config.toml
d_expert = 32
d_shared_expert = 64
routed_scale = 10.0
balance_bias = false
norm_eps = 1e-06
tie_word_embeddings = false
learning_rate = 0.00114
beta1 = 0.9
max_seq_len = 1024
train_tokens = 253800000
max_steps = 7746
Below are experts of layer 5 (counted from 0) of a mixture-of-experts language model. Rows are named router (the router's row for the expert), down (a neuron's output weights, with its number) and show model dimensions 0-255. Each number is 50 + 12 x the weight over its row's rms, rounded and kept within 0 to 99.
After each expert's rows: a language model's description of what the expert responds to. This comes from a sample of Wikipedia text that the model never trained on.

# expert 46
router:54 55 57 50 54 58 50 40 53 55 62 46 40 25 56 60 62 41 40 54 52 52 34 46 65 60 59 56 48 46 51 57 43 43 40 52 61 43 53 51 57 38 23 49 45 89 31 38 59 44 61 31 29 48 36 51 57 50 30 51 65 50 52 63 76 54 51 49 51 79 54 51 22 57 47 56 44 49 51 50 60 61 48 66 37 48 56 71 34 41 56 59 22 40 46 49 57 56 39 38 65 57 26 48 77 60 51 39 53 42 53 61 60 51 49 36 39 46 55 55 52 48 44 58 27 54 32 44 58 40 25 53 67 52 54 59 28 49 50 55 42 44 51 53 50 42 62 77 48 31 47 76 61 43 57 60 49 50 51 35 63 61 34 45 67 41 67 61 51 72 62 59 59 38 76 37 70 35 42 59 36 51 55 48 49 64 48 36 55 47 42 56 50 49 48 39 78 58 48 35 46 44 55 35 37 41 44 49 63 40 35 59 67 48 68 45 55 47 26 45 42 55 99 55 22 53 52 40 41 51 47 53 53 79 56 56 51 35 56 49 50 61 61 62 59 63 34 44 51 58 61 44 41 40 58 59
down0:46 39 54 24 51 31 59 64 69 33 47 63 42 54 37 39 61 67 63 49 70 56 35 55 41 55 41 43 63 22 59 66 56 58 49 13 35 74 51 60 60 37 55 61 47 38 41 62 54 48 52 60 47 38 37 41 44 47 39 69 76 60 47 71 60 66 67 65 46 40 49 49 61 63 29 63 34 51 40 52 59 76 49 44 52 68 38 57 51 44 38 42 43 74 54 29 79 59 49 47 62 52 59 28 65 31 48 52 36 60 60 59 51 57 56 51 82 58 47 40 29 41 63 67 51 47 55 53 81 76 50 49 51 41 28 60 53 62 60 53 66 48 50 48 29 52 70 50 54 55 58 27 41 38 49 40 45 43 41 49 54 45 75 34 58 55 62 59 48 29 51 66 50 51 51 34 43 49 47 66 59 29 34 41 47 41 59 42 59 47 53 47 52 43 50 49 47 60 71 53 73 43 69 60 32 40 39 48 57 56 54 52 65 50 53 60 55 38 47 50 79 51 66 58 70 35 69 36 68 48 58 41 52 46 45 40 58 39 57 59 47 40 37 58 31 54 57 47 54 42 42 55 41 31 60 58
down1:69 60 35 39 63 52 54 42 53 57 34 39 65 49 54 40 44 37 70 46 40 51 47 75 54 38 56 60 46 39 44 28 65 55 60 67 58 33 60 60 40 48 48 20 63 50 51 56 42 61 44 47 46 70 47 30 69 49 31 43 54 28 52 50 40 57 64 60 76 29 45 34 67 41 55 49 61 65 53 39 44 41 62 43 40 50 58 33 43 44 58 57 71 62 70 52 44 58 47 51 48 38 70 52 70 39 49 58 49 37 53 41 44 62 67 50 61 56 57 44 49 54 63 48 49 53 56 20 58 27 56 59 52 52 54 39 48 44 58 56 53 41 25 51 62 59 62 35 28 55 34 61 55 56 63 62 59 57 47 54 50 52 54 40 55 58 54 46 59 38 44 37 42 55 59 58 61 32 35 41 45 47 45 26 46 59 33 61 54 66 56 47 77 61 28 56 58 74 31 56 53 43 53 46 58 62 39 53 65 67 36 53 25 42 42 36 43 80 00 53 40 52 48 41 48 78 26 74 31 52 47 45 36 51 59 55 65 46 43 21 47 58 34 50 56 41 59 53 48 60 40 53 62 50 49 50
Space tokens before digits, in dates, measurements and table figures, such as 5 ft 7 in, Dec 14, 2016, age of 18.

# expert 25
router:55 56 38 36 46 53 46 48 28 48 48 60 49 34 36 83 59 24 43 50 65 55 55 40 52 54 62 56 48 59 71 45 38 62 55 59 71 61 55 55 51 52 24 54 42 66 45 36 56 43 63 47 41 52 67 34 61 50 46 66 53 55 61 67 67 46 59 52 39 64 56 45 32 55 29 47 33 42 56 64 49 58 35 62 46 33 46 59 63 43 46 60 48 49 46 55 44 57 35 40 66 54 34 67 39 58 56 66 56 42 53 45 61 70 65 51 50 55 59 49 41 49 40 58 29 61 45 63 63 34 46 79 65 41 42 64 29 47 63 58 57 46 47 71 50 44 46 68 43 26 51 65 40 48 41 33 39 63 44 48 58 67 29 51 70 43 49 60 38 71 59 55 46 45 67 37 45 45 42 46 45 59 56 68 53 58 49 32 53 46 60 53 57 47 58 41 55 58 42 46 69 61 61 35 51 48 71 56 46 93 42 59 54 62 57 44 42 53 42 58 51 52 60 42 32 61 58 50 48 54 73 83 56 76 35 49 92 45 65 31 64 80 55 59 62 65 49 45 48 48 34 44 59 42 64 75
down0:41 46 53 42 41 39 59 51 58 58 53 54 58 39 36 27 48 74 65 56 45 38 42 65 79 66 67 54 57 36 38 37 33 48 43 50 55 54 71 41 67 48 43 39 49 42 44 46 41 59 56 39 45 59 41 51 53 35 54 43 62 56 46 41 35 71 76 48 85 65 55 58 59 63 58 39 26 51 50 36 30 83 59 42 52 80 68 34 26 58 59 63 54 40 32 57 40 33 52 53 51 49 56 69 45 33 54 62 57 45 42 53 56 18 55 69 40 66 58 46 64 28 52 53 43 45 67 50 35 56 61 60 33 53 40 64 28 37 67 36 41 61 54 55 55 63 43 28 47 43 39 57 42 41 26 60 35 55 59 29 46 53 34 50 47 50 42 41 68 61 48 51 69 50 29 63 53 48 49 37 50 49 54 49 65 45 68 40 44 62 52 54 49 61 51 37 77 48 51 53 34 43 68 43 60 38 53 50 62 38 44 53 56 28 62 25 57 56 27 54 49 42 58 55 72 27 55 55 44 26 66 74 49 58 45 52 31 53 44 49 35 31 60 50 65 41 52 57 47 45 48 61 63 46 58 46
down1:62 73 54 62 50 50 13 56 41 45 49 24 58 51 50 58 37 56 42 64 50 49 66 57 46 36 45 49 50 46 56 46 52 40 56 68 56 43 57 31 70 56 47 37 53 49 53 42 53 67 54 57 62 51 47 66 79 50 37 32 71 41 49 43 63 63 60 37 13 43 42 78 57 63 44 65 58 39 51 61 47 49 50 48 48 46 44 38 42 42 55 62 77 62 61 32 41 25 63 43 40 60 43 30 62 52 43 57 32 75 55 55 43 68 54 45 34 43 40 56 43 33 42 33 42 52 63 55 68 33 51 36 46 41 46 66 40 42 60 45 67 39 62 49 29 56 50 40 69 53 55 73 52 61 51 32 38 47 33 59 47 47 43 31 57 65 38 50 44 48 52 52 30 42 57 48 28 49 63 61 29 48 52 52 60 31 39 45 42 23 32 33 39 45 40 64 66 46 33 53 55 37 42 42 36 54 39 53 50 52 51 48 54 48 46 36 63 45 72 45 45 60 05 38 32 45 48 53 60 47 61 22 49 47 58 43 57 46 65 41 58 39 36 73 75 52 49 63 36 55 52 51 64 51 53 40
Commas, especially after closing quotes or parentheses, and "and" or "who" joining list items or clauses in running prose, e.g. "Shout",; Halbertsma,.

# expert 15
router:50 42 51 40 44 52 58 47 29 42 59 59 49 31 53 70 76 38 38 50 44 67 58 31 66 68 61 55 29 50 76 58 32 50 42 47 46 38 62 62 34 45 46 48 45 66 57 37 50 34 44 38 39 43 62 52 51 71 50 41 55 46 65 64 77 61 66 59 55 72 49 73 35 55 48 43 47 34 63 58 31 49 38 56 51 41 60 63 46 37 53 47 28 30 47 41 50 47 48 56 60 53 33 51 39 54 59 73 67 51 62 56 41 46 50 43 41 37 45 79 54 46 52 49 38 37 40 52 33 28 41 59 55 43 61 57 51 69 57 55 44 65 67 49 46 51 55 95 46 35 44 58 58 53 41 55 27 39 45 55 68 55 42 35 72 39 49 55 58 55 48 43 49 37 29 63 65 55 40 43 39 68 52 59 61 55 43 31 64 47 49 70 44 42 53 55 74 52 35 51 48 55 54 45 39 40 59 49 54 49 44 50 74 54 65 53 49 62 37 48 54 50 80 58 11 66 52 47 49 35 67 60 45 67 48 42 56 28 55 57 32 62 50 69 60 54 31 61 51 63 45 45 47 40 67 79
down0:76 60 33 50 42 63 63 48 56 51 59 57 57 55 29 56 48 40 61 33 64 55 34 56 30 59 47 59 48 48 47 45 50 52 56 36 34 45 57 56 53 41 67 61 50 61 43 55 40 38 52 68 34 42 42 39 34 67 53 41 50 50 59 47 41 64 57 61 33 50 56 37 53 53 59 21 42 64 30 44 39 48 57 60 43 74 51 60 49 52 66 40 63 55 57 22 67 36 62 70 58 62 72 81 48 50 59 45 46 64 68 44 72 39 46 76 43 60 57 57 56 43 56 62 39 52 53 74 46 45 64 66 64 45 52 53 45 70 74 49 67 53 64 47 56 49 40 56 56 53 26 43 57 35 34 40 70 48 57 63 23 53 52 60 29 61 39 53 39 57 62 68 56 66 57 34 49 61 35 46 42 29 30 59 70 47 50 73 28 56 46 62 39 28 38 46 50 56 61 39 85 44 52 39 46 67 38 42 44 54 41 53 54 53 38 60 35 45 41 43 50 54 25 46 34 55 50 43 68 61 63 34 58 55 60 79 50 51 44 50 42 69 53 59 55 48 40 38 44 36 62 21 67 37 53 54
down1:64 43 60 55 49 39 49 31 54 52 27 71 57 37 42 46 61 57 30 46 53 55 35 60 61 48 30 78 64 50 36 53 31 44 64 37 46 39 68 53 65 43 31 61 35 40 67 50 53 40 31 46 29 39 39 57 37 61 53 32 47 64 78 84 43 34 47 76 60 46 61 59 35 63 77 51 50 70 41 48 52 48 54 56 50 34 61 68 46 51 51 44 57 32 52 51 68 31 40 50 36 48 58 39 60 64 49 40 48 61 31 62 42 50 59 56 65 65 31 52 79 54 60 64 51 47 53 57 53 59 24 52 36 61 65 60 57 35 43 53 70 65 54 43 33 40 56 45 67 44 71 44 51 54 54 61 36 52 51 49 35 41 44 67 54 76 45 53 76 38 72 42 41 35 49 54 42 47 52 50 28 56 45 55 44 45 31 62 70 51 53 55 62 55 62 43 48 38 66 57 41 42 32 56 54 56 36 30 45 34 56 66 38 38 63 52 58 41 39 44 48 44 56 76 25 41 56 48 34 43 57 47 47 51 37 68 65 61 43 44 56 52 51 57 57 50 71 38 57 26 48 59 53 44 73 45
Space tokens and year or month tokens that open dates, especially after sentence-initial "On", such as On 10 May 2019.

# expert 61
router:50 53 50 35 27 44 31 52 41 44 40 64 45 39 40 89 47 27 28 39 38 68 52 44 47 36 54 36 39 37 60 55 40 40 39 61 82 37 40 65 48 53 33 45 45 66 68 17 40 49 51 44 30 48 52 44 69 62 58 60 69 55 47 62 70 57 41 53 58 86 49 62 32 49 42 60 38 53 62 40 40 57 21 57 39 41 58 56 55 46 46 60 37 45 39 34 60 47 49 42 47 55 31 48 44 62 43 51 58 53 51 54 36 47 60 38 54 54 56 67 49 36 46 65 38 59 27 47 47 45 34 50 71 45 57 53 39 32 64 45 52 48 73 77 52 49 60 52 52 23 48 55 68 56 41 43 48 35 49 57 69 56 42 39 63 37 44 56 35 47 58 49 37 41 65 55 64 42 71 43 43 53 41 44 64 42 37 36 51 57 41 54 56 67 63 54 62 56 48 53 43 41 68 46 48 62 69 66 55 56 51 66 49 47 61 49 61 43 27 40 60 45 85 56 38 56 59 37 54 35 71 72 51 58 49 51 65 31 62 39 35 59 44 70 59 78 47 57 47 39 55 54 62 46 45 69
down1:59 40 36 48 42 62 47 50 63 47 58 82 49 55 40 37 31 32 42 37 67 58 83 45 33 50 46 48 44 55 58 55 55 71 45 47 38 52 37 50 24 33 63 33 61 44 65 30 37 57 51 69 61 61 55 58 63 57 51 30 41 36 48 51 54 28 30 37 40 35 63 44 65 31 54 54 45 56 52 60 40 58 44 55 50 85 39 48 33 62 55 50 58 53 62 44 63 40 50 39 65 40 67 36 54 45 56 54 57 42 33 47 47 63 51 67 62 53 49 50 56 41 47 45 56 55 40 35 51 44 36 51 75 58 37 52 44 58 32 51 33 35 59 54 60 65 38 44 74 64 47 53 43 52 64 67 63 48 50 44 39 53 59 56 49 58 58 40 63 49 44 54 30 62 35 50 39 43 21 58 49 49 37 36 42 28 59 44 53 58 43 47 61 27 56 32 46 68 48 25 56 33 47 51 52 40 29 44 59 46 82 42 33 61 51 34 42 64 28 55 71 42 71 61 61 77 62 62 45 27 65 67 65 55 65 61 56 61 37 69 57 47 44 51 50 31 52 37 68 54 35 36 41 54 42 39
down2:32 50 41 50 22 48 23 54 73 45 41 67 44 61 49 37 48 56 57 57 46 55 71 62 36 48 42 45 50 58 36 60 64 31 42 50 58 39 49 36 43 52 64 54 45 57 40 47 23 47 30 38 39 60 51 44 57 55 62 35 39 74 60 17 45 37 34 51 53 56 34 60 65 30 61 56 60 59 37 33 50 47 45 46 52 64 64 18 68 49 40 55 53 50 58 36 64 50 39 50 54 58 42 40 27 32 39 60 39 30 37 39 61 54 54 38 72 49 49 58 49 39 51 45 62 46 46 39 36 76 69 34 66 69 65 58 55 40 42 60 50 54 29 49 42 41 49 57 60 68 24 29 39 37 51 41 43 64 60 36 70 59 37 54 56 60 59 52 50 52 52 46 42 69 62 71 45 46 52 34 50 15 47 20 61 56 49 68 45 49 44 55 54 52 53 36 52 30 57 56 46 52 44 58 57 49 31 39 47 52 45 42 43 56 46 31 65 65 56 62 64 48 46 32 43 33 44 62 48 45 50 35 46 62 39 62 48 63 18 72 26 53 32 42 49 37 58 45 53 47 57 62 61 46 70 53
The space or year piece after a month, name or pipe in tables and lists of officeholders or films, e.g. "December 1979", "(1990)".

# expert 54
router:41 58 31 39 30 52 56 52 23 43 46 51 57 41 40 82 51 30 44 58 38 59 56 32 70 57 55 57 41 46 55 57 42 40 50 55 50 43 56 60 54 54 33 53 49 66 52 40 66 37 60 41 33 50 59 47 62 65 37 67 65 47 38 78 68 68 50 56 40 54 66 60 38 59 22 50 40 32 71 53 52 58 42 61 37 26 59 70 61 43 46 73 27 39 27 45 45 43 53 43 70 65 39 41 59 64 44 55 59 62 55 53 58 64 69 41 43 57 41 50 32 44 52 50 46 55 49 56 50 45 49 62 57 59 64 56 29 33 63 44 57 49 55 76 50 44 49 55 41 36 49 62 61 57 39 41 28 34 46 49 60 51 33 50 68 47 37 66 17 65 42 63 45 36 60 38 49 44 54 43 43 56 64 50 47 61 38 32 62 39 47 43 50 53 37 48 69 63 41 37 64 47 55 43 46 56 61 56 53 76 41 72 41 46 84 41 38 44 41 54 39 61 60 51 39 59 57 48 56 61 83 79 64 75 45 47 62 52 63 42 54 59 51 66 66 63 50 54 47 49 29 34 65 39 49 67
down1:28 49 42 39 36 51 43 18 47 60 59 50 54 58 61 35 30 39 49 27 38 49 42 41 54 54 66 62 54 24 35 45 49 51 47 52 48 55 64 57 65 44 57 26 46 68 29 46 45 44 44 10 44 43 59 49 39 50 64 59 65 59 41 47 59 31 58 68 32 51 62 42 41 53 59 36 48 42 44 34 46 33 68 53 39 51 49 55 58 50 81 56 59 41 44 45 46 60 31 44 63 33 72 56 58 55 70 52 39 50 48 49 40 55 53 68 69 56 36 59 36 62 55 56 56 56 54 49 40 56 51 50 57 64 32 45 60 58 45 65 71 49 43 48 30 46 72 40 53 64 41 31 46 42 48 48 48 55 52 63 46 62 65 43 57 83 70 29 35 27 38 47 46 49 50 48 55 59 42 37 60 84 52 46 38 56 44 44 70 46 45 41 50 42 60 72 39 53 56 81 47 51 33 45 59 35 47 61 48 53 61 30 50 61 37 57 55 71 48 41 46 60 46 40 33 54 35 44 44 33 47 63 47 53 43 58 48 48 55 73 48 56 50 71 36 33 74 63 79 39 43 57 65 37 74 44
down2:59 71 56 26 59 46 65 65 28 61 63 74 50 67 54 37 41 48 52 30 71 57 38 35 60 48 58 63 38 51 50 62 50 62 45 51 53 35 39 66 46 56 44 58 53 35 44 27 53 47 67 60 38 44 56 59 60 41 76 29 35 64 56 77 37 66 39 44 81 53 49 48 64 31 65 52 66 43 60 34 70 30 60 42 29 44 66 36 53 52 45 58 59 52 31 57 34 64 46 50 47 60 43 40 48 40 65 36 52 46 42 40 64 50 44 69 36 50 54 44 57 52 53 41 34 66 56 49 58 81 39 44 55 46 52 19 69 36 42 39 49 54 47 51 47 45 50 65 51 40 54 40 40 57 61 48 54 53 47 56 63 75 38 54 47 39 48 65 79 58 33 55 59 52 49 68 63 57 46 33 65 44 62 36 55 57 55 65 41 71 54 67 68 66 54 42 44 47 47 42 55 54 42 42 47 17 45 58 56 39 44 49 54 59 55 60 38 69 50 30 46 43 57 50 44 43 60 64 40 31 38 65 48 59 52 44 45 72 30 34 63 55 53 33 35 40 42 35 60 61 65 60 55 75 27 66
Commas between a town and its state or country, like Riverside, Connecticut, plus parentheses and was/He in biographical sentences.

# expert 19
router:56 60 47 49 46 63 51 56 53 47 66 54 41 28 43 82 59 43 50 45 54 49 43 41 48 70 72 44 44 53 53 53 46 39 49 64 44 51 58 43 47 44 21 54 33 66 52 42 60 32 61 45 27 33 45 51 69 65 47 46 60 49 43 60 78 60 47 50 59 61 67 47 37 64 39 44 29 50 66 58 59 54 38 48 41 51 61 41 51 44 42 72 26 37 21 52 35 48 42 55 53 53 44 62 46 54 65 56 63 65 61 53 32 38 53 39 47 32 60 51 52 41 60 51 44 44 55 66 52 53 52 61 52 47 40 77 22 64 61 42 43 53 68 59 64 68 35 49 51 29 33 66 45 58 46 45 39 43 42 57 75 47 43 31 65 42 49 61 24 52 58 61 43 44 55 44 61 43 49 52 37 58 58 61 41 45 29 36 60 44 33 62 49 30 58 33 67 81 49 49 50 62 50 36 59 61 53 67 51 43 38 76 37 51 66 60 31 52 28 38 48 37 65 28 32 46 71 43 56 38 70 46 39 72 46 39 50 37 71 40 36 63 37 59 71 62 45 72 47 67 42 46 45 34 62 61
down0:37 43 51 54 50 52 45 35 33 50 53 46 39 55 56 52 39 48 34 60 40 60 61 59 53 62 46 40 61 44 57 43 55 52 54 46 49 38 51 22 34 53 47 50 54 29 65 33 65 40 66 46 57 41 56 59 41 74 42 62 43 44 74 46 55 57 37 71 19 46 64 57 61 40 56 62 45 37 47 33 48 55 54 67 49 65 53 58 56 62 44 49 57 37 24 57 35 53 57 38 28 49 54 22 40 28 45 40 51 45 62 34 71 38 46 39 61 47 48 41 48 57 46 34 38 60 52 52 49 41 54 55 51 55 56 34 57 39 71 61 44 50 50 69 37 42 59 38 62 64 70 63 30 60 54 56 33 32 51 59 28 29 43 45 43 35 48 49 67 35 35 48 43 70 35 65 31 48 49 33 37 35 35 56 56 61 41 56 68 33 35 55 60 66 72 36 22 65 70 56 55 71 30 34 57 59 65 64 36 40 54 29 49 42 68 69 47 39 76 41 66 53 19 51 53 59 47 64 54 64 32 38 42 52 34 37 28 55 62 55 56 68 45 49 67 60 56 43 54 49 55 66 65 49 56 58
down1:50 40 41 48 70 72 65 55 54 31 60 44 55 36 49 40 38 62 70 59 54 64 60 37 51 57 66 57 59 42 59 50 58 58 51 23 71 79 61 50 62 43 58 43 35 43 33 65 37 54 37 59 57 22 48 57 45 32 52 36 32 68 39 33 79 51 71 43 65 64 55 28 67 66 48 54 68 51 63 59 43 55 35 61 51 47 64 44 52 38 40 53 61 57 54 41 36 52 56 38 51 61 59 58 54 53 58 59 36 30 54 37 60 56 55 27 53 43 48 58 57 41 54 50 65 53 30 72 55 35 61 68 40 26 45 45 55 46 58 37 54 57 54 57 53 71 53 57 39 50 61 51 61 56 56 44 50 49 50 44 58 59 49 55 48 55 65 70 50 50 41 56 50 37 19 35 53 35 59 53 62 65 55 57 54 60 64 45 59 49 40 50 55 48 32 47 42 31 46 55 45 51 50 47 55 50 28 78 42 61 50 32 62 49 86 50 50 54 38 53 45 47 47 56 55 51 83 72 30 29 57 40 59 62 46 42 47 22 43 51 39 62 43 40 47 76 49 64 47 91 36 59 52 45 58 68
Line-start hyphens, colons after list headings, == markers and the first numbers in list entries, e.g. "Battle of X:", "- Genre:", "ISBN: ".

# expert 51
router:59 61 32 34 56 53 48 37 36 54 61 51 46 26 46 65 54 35 44 49 43 65 41 47 47 60 56 56 36 60 64 51 44 65 60 51 59 53 46 48 38 54 32 41 52 56 60 35 57 49 48 53 32 46 47 41 59 59 40 58 55 51 49 65 73 53 70 70 57 56 53 48 41 67 50 35 34 53 67 79 55 62 34 58 47 51 54 51 54 36 60 59 45 45 34 46 43 39 50 45 64 61 26 60 32 61 55 41 44 49 59 47 32 43 68 37 46 33 53 47 48 37 45 49 27 59 52 50 56 45 51 82 75 48 42 64 23 57 67 64 65 71 46 44 62 56 58 53 51 25 44 54 59 69 34 44 30 74 31 35 74 51 29 43 62 47 40 57 54 59 59 61 53 28 73 37 67 73 49 61 35 66 59 45 48 44 49 37 63 71 42 56 56 42 55 47 69 58 58 45 57 51 66 37 59 49 49 47 45 57 43 80 67 29 62 32 38 48 22 59 43 54 53 46 24 61 48 63 56 54 60 75 54 59 60 58 45 27 77 41 30 48 52 50 61 59 34 49 46 52 26 39 56 29 45 54
down1:39 40 62 65 66 61 47 40 55 43 59 80 47 42 26 39 37 39 44 56 37 38 40 22 57 38 81 34 55 80 33 48 58 47 74 32 43 48 62 59 53 52 65 48 36 31 65 58 52 74 50 48 48 51 66 30 48 48 57 64 57 59 59 60 43 44 69 57 56 41 55 75 33 31 60 52 51 47 73 58 70 43 41 53 66 48 53 43 56 26 44 44 48 58 51 65 39 52 60 45 60 68 57 36 59 49 39 38 63 71 54 52 49 57 56 59 44 55 52 66 57 52 58 25 54 38 26 54 35 39 52 28 67 36 39 53 54 37 52 44 48 58 58 41 54 38 30 63 62 52 55 32 55 47 48 41 77 30 53 67 76 57 49 46 60 52 38 54 40 67 21 66 52 51 35 76 67 49 41 57 54 74 37 40 40 42 55 47 57 28 59 74 65 44 54 49 31 29 61 55 55 41 40 64 58 57 42 36 52 65 37 43 45 39 50 71 38 52 35 58 74 48 50 51 51 56 57 55 49 55 48 27 48 47 54 48 53 31 47 50 52 51 44 45 45 48 48 62 48 48 66 24 46 35 55 43
down2:62 46 47 50 57 71 45 67 57 44 22 51 46 38 52 54 65 47 62 52 47 59 44 58 50 62 41 54 50 39 40 43 39 51 81 48 39 63 64 23 51 53 64 15 62 42 61 52 46 35 60 49 58 24 46 43 61 55 39 45 56 62 61 47 51 43 63 50 22 45 47 74 32 63 40 64 58 59 64 50 54 55 50 75 37 70 40 49 36 51 62 62 46 43 40 46 54 32 40 42 36 39 29 26 64 35 78 59 46 41 59 40 41 51 44 29 52 37 57 53 71 39 53 43 37 71 51 51 41 44 65 64 28 39 64 48 35 59 68 47 38 61 43 33 36 59 49 68 48 59 62 38 46 44 33 43 50 69 38 60 56 47 74 56 57 42 46 55 58 53 27 49 47 54 48 74 61 43 40 53 38 51 63 48 46 39 42 51 49 55 40 43 54 67 26 51 58 59 65 63 64 48 43 67 40 79 41 29 42 28 51 49 54 40 50 56 30 42 32 35 53 62 55 60 40 40 56 42 38 41 46 31 67 28 36 47 54 42 66 64 46 58 57 45 54 82 61 35 44 55 54 75 56 39 46 42
Punctuation and words introducing credits for films, albums and shows, such as "Based on:", produced by, role on NBC.

# expert 62
router:32 52 36 38 38 52 42 38 46 57 45 62 58 46 53 69 71 26 59 45 45 39 55 49 47 38 68 46 63 32 69 62 39 50 57 59 64 51 35 48 60 51 24 47 56 77 62 20 52 56 51 44 50 40 48 42 81 61 47 44 76 40 45 68 55 50 69 68 73 64 39 49 28 54 43 57 40 52 66 50 50 67 27 46 36 41 68 65 44 37 61 76 49 53 41 32 46 45 41 41 44 65 43 53 38 71 51 47 47 50 68 48 52 51 47 45 40 53 55 55 50 31 38 65 41 55 40 60 53 39 44 57 55 56 48 59 26 49 65 40 65 39 62 69 57 54 53 56 59 32 53 72 66 64 33 59 40 40 36 38 75 58 43 55 48 32 42 56 41 45 47 51 60 51 56 43 61 24 52 55 53 61 44 39 54 46 42 44 56 48 34 48 62 47 66 41 66 50 30 49 52 58 56 31 47 55 67 55 62 66 33 75 64 39 57 43 54 42 15 41 64 58 69 52 33 54 54 48 32 54 63 53 40 69 50 69 80 44 82 32 40 55 47 60 54 63 44 49 41 60 49 64 49 32 48 62
down0:40 67 44 52 56 43 48 48 43 61 58 42 53 67 46 56 42 58 39 70 42 30 44 55 38 62 40 41 71 55 47 72 50 43 41 39 64 46 43 63 53 68 58 43 55 50 62 38 62 41 37 65 68 53 59 64 30 50 62 57 30 55 48 52 45 52 55 58 66 63 36 41 41 42 49 52 69 56 44 42 48 67 37 49 59 52 62 58 45 47 43 49 46 47 51 56 58 48 27 46 64 71 61 50 45 38 53 49 60 37 55 18 72 55 43 68 72 49 54 46 58 49 49 50 47 27 58 64 56 64 72 55 60 49 18 39 51 39 53 48 61 61 26 30 35 62 49 52 71 59 48 38 50 49 43 26 42 46 50 51 53 31 55 69 32 50 61 52 28 32 54 62 60 44 60 67 31 43 32 44 53 43 48 31 53 49 43 52 36 46 36 48 60 50 70 57 31 61 34 68 58 49 45 56 71 41 61 44 30 51 42 43 73 19 56 39 45 34 61 68 62 66 26 40 66 32 63 47 62 58 56 25 34 47 81 42 53 47 62 59 58 41 23 49 29 19 44 40 53 42 61 57 37 57 37 57
down1:36 64 59 51 45 43 78 50 45 49 46 51 68 40 43 54 36 35 42 20 68 52 46 31 34 14 43 37 56 39 53 46 43 64 45 54 49 37 57 52 42 65 43 65 46 60 56 57 52 44 43 39 48 32 52 29 48 49 56 54 53 54 42 48 58 48 38 34 62 76 34 40 40 47 51 53 45 62 61 51 50 43 58 62 46 48 44 56 19 70 47 27 24 16 35 46 57 49 52 68 40 64 53 53 77 40 58 33 23 59 35 62 36 78 45 50 45 79 53 52 49 52 40 55 42 56 37 34 41 70 57 68 59 55 59 71 41 50 44 54 61 59 57 64 58 61 58 75 61 43 55 76 53 39 73 60 47 42 60 44 62 72 52 67 69 54 57 28 61 57 61 63 41 40 42 60 66 53 61 61 65 44 43 57 57 57 36 62 61 34 51 56 64 65 34 51 36 39 63 68 52 45 58 63 36 32 26 56 52 57 66 45 49 43 51 66 49 43 35 54 53 43 65 46 41 44 58 36 36 50 37 54 57 50 33 64 52 44 56 56 38 67 40 56 59 56 49 54 52 73 37 36 48 58 32 45
Opening words of article leads and table entries, e.g. This Mountain Life is, Ixora is a species, An Act to, taxonomy list dashes.

# expert 11
router:45 52 27 28 46 52 29 40 47 33 50 53 47 37 36 63 83 20 46 46 55 49 51 31 52 52 53 48 43 52 51 61 42 32 39 53 67 56 44 47 49 57 42 40 37 58 47 28 47 52 43 44 24 64 44 46 72 55 56 45 49 50 62 70 58 58 52 60 87 73 55 56 23 70 45 61 24 44 72 51 42 66 41 53 51 35 63 51 46 30 39 66 39 50 47 37 38 39 50 48 41 63 37 65 40 57 49 52 47 47 49 46 52 65 48 50 52 51 49 69 49 46 46 47 55 39 46 49 47 49 32 67 75 57 52 58 09 67 62 60 47 43 58 53 45 50 49 70 40 31 43 48 45 45 50 46 61 39 44 38 80 46 49 39 49 42 41 52 53 51 57 55 55 44 56 33 65 45 44 50 45 46 53 64 54 50 37 52 72 57 29 54 46 47 44 50 67 57 60 61 66 58 64 47 63 56 59 73 59 60 44 54 55 36 72 47 62 45 12 45 47 48 85 56 38 46 59 55 44 56 63 74 40 69 48 57 67 38 54 41 40 81 36 77 64 47 46 51 47 34 36 44 65 44 54 56
down1:65 43 34 62 57 59 41 59 45 48 47 43 51 65 67 69 64 53 55 57 47 44 52 76 63 67 50 82 67 60 78 60 59 59 49 48 41 63 73 76 28 35 48 39 34 67 49 46 40 33 46 62 41 30 60 47 58 54 64 36 64 27 50 47 65 76 49 53 32 60 58 45 40 49 58 53 42 64 43 25 64 42 69 67 48 65 57 91 54 53 67 57 61 55 40 50 73 59 57 49 49 40 33 45 73 44 52 28 59 60 46 55 56 45 67 59 42 66 51 60 51 38 55 47 43 69 49 34 41 41 49 53 28 57 17 23 69 45 34 27 43 66 55 35 45 51 63 56 57 43 69 58 56 39 62 39 55 56 63 53 58 60 44 59 45 45 41 51 60 46 43 48 35 38 65 39 54 45 49 47 58 37 40 67 33 40 48 48 65 55 59 48 42 42 54 42 48 64 50 36 41 50 59 47 52 61 44 51 36 34 42 63 50 46 33 42 52 53 46 43 54 50 59 69 34 46 30 58 56 36 32 51 54 71 46 72 67 44 45 49 49 53 62 38 51 28 45 70 63 40 57 38 54 65 71 61
down2:56 39 71 19 55 44 51 30 57 51 56 44 56 46 42 73 63 43 38 56 62 79 51 74 52 61 46 56 28 40 41 51 51 60 41 59 67 47 45 52 43 22 51 34 37 49 49 57 36 51 58 56 49 65 47 51 59 54 54 52 47 72 50 55 45 63 56 38 40 59 56 45 51 47 38 60 60 55 50 54 34 75 32 39 33 60 43 60 62 59 39 57 27 46 59 28 51 79 44 45 58 67 59 31 28 45 50 83 40 39 39 38 63 37 30 28 46 35 36 56 56 55 43 46 40 36 37 46 46 57 43 46 59 46 40 73 44 51 62 62 44 51 65 66 51 63 45 28 52 14 50 45 57 78 45 31 38 55 36 39 64 43 80 28 76 58 48 65 50 30 64 55 36 62 62 36 52 46 52 47 47 63 29 46 59 47 61 64 33 51 43 80 44 62 55 61 44 55 49 58 60 43 57 57 62 28 62 46 59 46 49 64 65 45 50 37 58 64 60 59 38 51 50 57 58 43 41 36 64 33 64 45 28 55 36 49 61 48 58 62 49 69 43 50 37 52 41 51 48 58 55 71 48 58 48 54
Digits and numbers inside tables, match scores and codes, such as 8-0, NA-82, and country/position abbreviations like FW, DF, JPN.